Weights of a small mixture-of-experts language model, trained from scratch on English Wikipedia: 2 picks a token.
Below are experts of layer 11 (counted from 0) of a mixture-of-experts language model. Rows are named router (the router's row for the expert), up (a neuron's input weights, with its number) and show model dimensions 64-95. Each number is 128 + 24 x the weight over its row's rms, rounded and kept within 0 to 255. Numbers have three digits each.
After each expert's rows: "mostly gets" lists some tokens that are sent to it at least half of the time. This comes from a sample of Wikipedia text that the model never trained on.

# expert 6
router:101152130148129112137132126127109134142144175118107125115127142117117121123156096110106125106077
up0:124166122131085161137125115135139107157132141140138115129154162147131101116151101156112131131115
up1:127117111152162120083098158177110083120158141049121138150146126102143143127109162124135112133122
up2:094132101111159140137112134082110163142164136159150122083147101069129146098116118111158115109115
up3:076161076103129074120115138110141138132122144138078112092140140112147128134122138122150150114149
up4:112133128142150156119170152154117129132100129166145141095132140161129133075118122121109150101121
up5:150103121149064045141091102109133108086153149141137138142123157119109076164126108150123106126135
up6:132104131122125121129120132144115120126086083080114143129163108092138150103109118153106117148075
up7:097140138175106147159105113140103134128147138132132154113147103102179142158113125100115148109111
up8:142099118125093102116113141189135093131150168098159085100132154165089085134145160143111167123131
mostly gets: " March", " July", " September", " January", " February", " August"

# expert 0
router:112096114145135096103132131131099110106139154135154159105125104145097170157171105114084131144138
up0:162111104145134121092176105121136109068099168149112124146170149113142179096151114099125155097102
up1:121141108152156167122148152166124132098157097186141175114121123154133125119133133153120128111153
up2:086122127166161114148109134141153132107135144146112088139089163110119156097130141105105098152130
up3:122128134081134148116146090166140159159117144126149161204099156104136154116074126126096112138133
up4:159120181127126131137115117173100126091121112115199121133146087128097145095136142103135145124097
up5:174098167117130105136164150150140094137108158137105129119096101166087163119128133112172119115090
up6:134088068118109127146104083144157128119116155121171094105136128129127106119149109128098140118126
up7:119135141141092070105118120161107138108139170188148127132123107151135132129107120114143114140118
up8:145097157104122087127108145108091142118115120145119108118133130121114205111177118139114097167158
mostly gets: " he", " and", " who", " they", " she", " but"

# expert 3
router:120091165120146131105129132144103128112111108098135143121128143089158130154143092152099146084148
up0:101101102138145090121130166163127131087097125140079144145199152155152126146139142135138137102159
up1:106132077128145116116118099129100111104065126113132093134138134121137137097123156108147100143118
up2:088112140135101164142085136119101139159160100132152114116116140161132125171136089137063118115141
up3:121146143139146144123078120107130116103116111100162087089159119130125125107148123160099137154095
up4:140106103124139146112121087121136101136101104107126162112143153103148137142140136157124104102095
up5:135141174107127152113122101133161147156126143111099114130190167122144109100129162145142156109091
up6:197132096132132150086098125149085156153105129109129118108098099111137134115088097109118132141115
up7:129118126098163111135111128179142115078148180159148145101145100115097106123085152124087136154132
up8:116138174116064146094131143102120117142171160094150091153121130109121119133128156116139128122126
mostly gets: " United", " South", " North", " ", " •", "SI"

# expert 10
router:121088127111190093073147131108119097091120162081123142137111122150120125129099099105134137170143
up0:098136147136124069155150110159141122138131108143133135125078141131084104118090083172164087136101
up1:174092111156205111076100098135111116112104118110143147127154160136133121127094157124133151155105
up2:111178147153121149133143111117137080129144095114173086123154129103096066131117122168093122112145
up3:123094174147125157135115115165163134154169153104142115116120104196121117111130067181101106154118
up4:134092136140141087123135101111144125143108132084126134062083131126139109153099159133108138101150
up5:113104150102112130135160074165153086125160118129132128145102135057205129116126137111115102133108
up6:120104162159111104143149154129164107155133127134119175137141120116158119130094119102116107114153
up7:129145123149148094137108107128163158147144149138091115128138110135093111152111119104126140167069
up8:101090104119138093143126130064121123154137128121131094102126084108148102113123112139112124073135
mostly gets: "SI", " You", " Do", " Me", " Little", " Shin"

# expert 4
router:097112126098156086098122155142168141100125145130130134163142138115130132125061138107092139158092
up0:130139151182113136076105147127144143143120133122083159124152134123169147114125169157112124152113
up1:094135125139118113116157147106124178133130167152122087100150119137067179158105126150124105110139
up2:104120151105184119059131154141169117103124139122144143089112126145100142092110139110134120127101
up3:135125144140164139109163125133156167110103142082132112127123106112131122126105118077153136136122
up4:130110128098126128132106100122148153111117122143125118168114074105107122133107166151097128134140
up5:159100096053119140120133102169139135150085099117111135109135099111122114162137115104156114090119
up6:115122128117117146086142159138087161099108125139147140141141154169174119156095128081121146176158
up7:066126124081160151160153155092134158128146138146141147138141139130096115117112098128123109173191
up8:125146135107101170160132117123167129092111145091071146105154146155132148171093140084145104092164
mostly gets: " back", " moved", " went", " returned", " him", " came"

# expert 12
router:140084124102150096079148161165139152163126128075154124136135100111105172114100140116106106128130
up0:100131120157114106072142126126158119109113106139117122143187100131132141123150158193118147120114
up1:133149110079091130142099139157119091138123099103139108148150117088150135161117161152104116096156
up2:093150132139113131120069154155099130151165121166091148092159130114169097105167116144109142101105
up3:097124163107131140177112128108145121131094144159106132132178146119099109152142115135121143123120
up4:127110094135180098105154144136112150081103141153170121117164141132092142098142115127104110119166
up5:086150096135139102155154124143130156132093126128175109143134122143113117083116142139191131134126
up6:108134164096110134109131185175157130116104106136181139179112126097161142099137138090162124117093
up7:164129149124137073140161115094110101146156156141175128137139128150164098111113128131155122110168
up8:098162172162163158122134175157154138173114116106110107137098143110119125109111110109125135115141
mostly gets: "ani", "ka", "io", "na", "ari", "ana"

# expert 5
router:099108142118131136100174129140145142137108148099128146128146133112135115136107133135110131143095
up0:132110118122174084144158108118099146136121132118096128135073102108153093147115136094131164140115
up1:159126106116134110167155121109104141157101121154153149100138124138129098115069109111132134101145
up2:132151110145129137088128097144107154167100150113110042155135143141098147131118105102111125113136
up3:170156148132119113138099159133095095141113136121131107100091106140123154147093122123157108113117
up4:119161164189089072158174130122089109159118090138106135149132130139141126142133182120161142114099
up5:102119143154159219114139130111150146089155185099103144117098140126118104145081135124147148135123
up6:109160118141104128135135164087077109150134134137094117130118158122118111135107162151095125129128
up7:122091170100188182107151105128114107145126115115107098122155116167138134142130135095096102151192
up8:075136118136132130134154173150100159091122101148141118112121134102133145134118127128112120157139
mostly gets: " music", " Film", " law", " art", " war", " War"

# expert 8
router:105095121153126079122127129145155106163123102097138167136113145097135150113141128118095137166091
up0:125114107124115139129099072109114141148145127114102132101121150094164130106131120107075104132141
up1:117130147140107122101135089135141156143156113152166147124140086135116140091150117147103092094114
up2:152159140144132130148125119149136124114079067133135127139169145113153138186121143153144093133138
up3:137122128129119156103146138161128131137143116166080162151137147131157118152099144083108068148133
up4:130153150115133143135120122146073103172120160120131103133095132123110138087099119132114128101151
up5:140069157127095092106117141129148135154120141149119166133087083079126166133150131158118099107108
up6:119148137123130099107103131138130140107155135144122113121124158098169131140124132156123089131044
up7:132112105134151112075131075171117113116143163098125109138106110137130121107114140143194127099113
up8:134138144126129129114143142128132136143114089101057107136168125140111172131106128153082152121141
mostly gets: " for", " at", " over", " in", " won", " including"

# expert 11
router:079107166098132095108118103119120148131123107119134118145162101076112180141162100104111139180086
up0:140118129148126149134181125169138186165145140163140110134126120099108108101122151106107136098106
up1:119141133147118137157114149150137129145122114179143066140180128105140153183181116159148142117129
up2:125161127099176124148120127146126110163135152115156174137155123150166180131124109116110146140142
up3:124107093118136136120157105125114113155089131105123128155153108120064144130137115117094137154125
up4:164095136123112054087148146128154146130129161136121163144114165133135106148093116161127152144154
up5:167126109087106149109172148141117125135121108121147107123099121119150147163121068103141133090148
up6:149125150150146096094140177119126119101138103119120148100129150123161107129128092107144126154142
up7:099112117094142115112090071109096183164148092166116110154148086122164179137138113119093146153127
up8:105138097136139107095119123134150135105099098163167158124113116153130118191113122065120132129203
mostly gets: " by", " on", " with", " after", " of", " made"

# expert 13
router:154087124148114095062144143147116143132123135129135148129140159119130145135120110139091129126126
up0:129111114102078153108156122127151117143142161088087131103075145091140150145113124125098150135114
up1:136094131116110103112121145117159155110129112110119119131147150070113121136129121144127140122160
up2:132140137161129114060132097097151132121172129128078164142166132114115142117136074144113145163103
up3:124075143139125114090076127113103161109101083097127165103142134149124134092163091138116164109131
up4:108149126115137130092125148123151118134129134097163126131129092135138126131138151108082098144151
up5:152128159100117166132123120132188083156150093162074143134183177159146116112132135124130168116099
up6:137142140145142138131154136137096094111092130115103162103142107097173212164141128111125127130104
up7:109115126130140106102145156112144139139129105120139107132087122157149176157134096124126105147104
up8:135119101137101131112155109123116140123169192130139103110143158126150122111106105093120117137107
mostly gets: " has", " had", " have", " York", " John", " USA"

# expert 1
router:080096144176126121125098113127173136086150137093158143106104123119119137121092095110084151162122
up0:136128165154111098124091116132133069107149147130115110153093144122123122116138128122103132111151
up1:150126133168111091129143149158132145079143136166107142087123141128154170115104126134108123126079
up2:113097166146061132118095148140115137156132123094127107159125090125163126123093102107136134105121
up3:126106134068088117121122123137162113134134160136139147154144147127128120129152126099132146132135
up4:144150090125146119129135097126127130120097106158116149130186138130150150101157145119138144150094
up5:137149113130097101131116130110171132144159164133101108097163126137086128112107114135093112158152
up6:126107127093131180148161141145123144136134111137135125133152104150089077158085133081135111070123
up7:110171098091100096102142157124171147102093116166115111147085115118149133164072113159134183151118
up8:048096112145166143138120205122100081094102106164115112096121095105095133124113129104106154094133
mostly gets: " c", " b", " \"", " re", "^{", " t"

# expert 15
router:132091123129141098135158129095096153164133176090173140131124153136104148125143105101071114110115
up0:100149076121149120120135154092098142091089174114129119088156106113122137117106151095148131102130
up1:124128141110133114129113138140127121114150146093082112123115135137118106109136094122163149112092
up2:090149145120161105126146149165102146157126116119143108118112159095097165156134142122163174122127
up3:125141102133139129066120087145126137188139145110166139134109121147137101108156138123086141113100
up4:110114154072092133116104083098116139145127167113125121095156162102101167095151136090071139092147
up5:152130134116135147147113115149146160121138129130137081144144134168132145113107155133170118137106
up6:131123174154110149112116180144127117134170115110127133106119140147105116124141159092124123150115
up7:145166094111121129138140124150142097173097108122150117114124139114115147096128135102121162078130
up8:144103114129116127100170112140133136088157166111146115137142122121111159125173121082108112129146
mostly gets: " K", " V", " Al", " David", " Paul", " J"

# expert 9
router:093107121101123102123154136164145125113123187065114143123148111066073107117155112094118139123152
up0:119132160078105062119149131149115155167075096123085123098140136146125134156143118139156094172113
up1:113160122108152163142101130141114153157131123141093154143171111124137138112083125136147143182068
up2:139133130096119116141117136146091110118120139093087152095120156138136123139098088142135134105109
up3:128146091155129175132152112120172118157083154109100133124180115093139103145147098157146113134120
up4:119111133137072126149115128142172125187117188130156136105125111125095114137130116130110123144140
up5:137124082100141125122173131167111162155093153119079113097130099126134090136121116116126114122180
up6:117140136145113119141139122152110100129110107099149195107141117130116120105160107070100159097078
up7:070105120157103127119125102140147113125142127091087153095103127124136137143145122114139100141121
up8:121122111112123123159134114131149164133081151162114092142131128131097153123127119100145162119124
mostly gets: ".\n\n", ")\n", ".\n", "\n", "==\n", " =\n\n"

# expert 7
router:114090156113123102096115190149150139132143148156151156122150141110126135129102099078109117172089
up0:140111148125156115141154112114089143134116130109164181087128160096135156111117117102165117061146
up1:077147091144161094139128138117107145134100104156136143138117151161119132137137105126113120119084
up2:162164110107188148157162151136124154113101170097142133105124102120151103167096099104150145115137
up3:139106160109157141135137161137160094089146074135169108130121140131152082142168145156127097145090
up4:133187106135148080106073119157157161134114119175107171159073150132127146127116112129111124136131
up5:077089081089112114161141126128126195116119165145123171111091113110112123119156158109119078120131
up6:139092136104142149084157115138087172115103107112100150105132125092151160119113120155115127146119
up7:139104120103104098115169121152145140119111125124119139106186132135130111136158121149106115120137
up8:152124149125131115113126154148133140142080151135140184126132115113129131087121108171154144084116
mostly gets: " their", " his", " this", " first", " were", " new"

# expert 2
router:095112207093122125106125165109149139113134153128139191108139150075137163134169122127084158141127
up0:120137125129134099148108074118087125112195135177107134130107144121167075123145141119149093081106
up1:162131128125089102128180145127119141163072168137143175130147146109192111124160105104166157153130
up2:155147156096134126135160101141089143102112091071085140149145135145122118139079125067121107114112
up3:144133115110116073123115126115079166124110112102110117148167127128083140194114109186130103128121
up4:124146110111110137079131161168145073066112143087144119124117135148146163104096121099141110134136
up5:112147142109186127148158142098138125104098148121147138144111126160107136126164098138132127139128
up6:076140155121131114131129129145135119124093093110148163152121140101154144133152133115098129186134
up7:096109113096131152134116152142086129130112160108074115126136142084090121123143131097132119111113
up8:091163110099155109132160136105113114102100104122100140099113123096138124116075131139120153137134
mostly gets: " is", " Born", " located", "°W", " Preceded", " Genus"

# expert 14
router:112112094122135074098089122108127141098121130113163123131127087106140154159116128125086146120130
up0:137119144104134143089123120140116129160098183122122124044110139132091103165145118148085127126098
up1:145163141133135145100087156084105159135163120049155150124142115172136133085120142169087119114110
up2:140115133094104108077157106172088144110130136130105073108153181127087110128112136122160169100131
up3:120125141106096112151151151095114132106119105121126141141104112107153179132106122143076148127137
up4:159106144108128168133095138090130134171131127142112145160091143111136102118116143086105115180116
up5:145166103135137118105118136102141118133158106115102102109093125194084135110131128111107169164136
up6:137143160125142129153141154132121106139139099123152101126149169164122131115108108099097077132064
up7:118117109112127078168124131185141156125100144100133139114120096141145082082147156106115124145123
up8:160111139150105087141147119101080182088094108171178134128126121177134102146091166119082101178124
mostly gets: "==", "===", "%", " Democratic", "====", "0"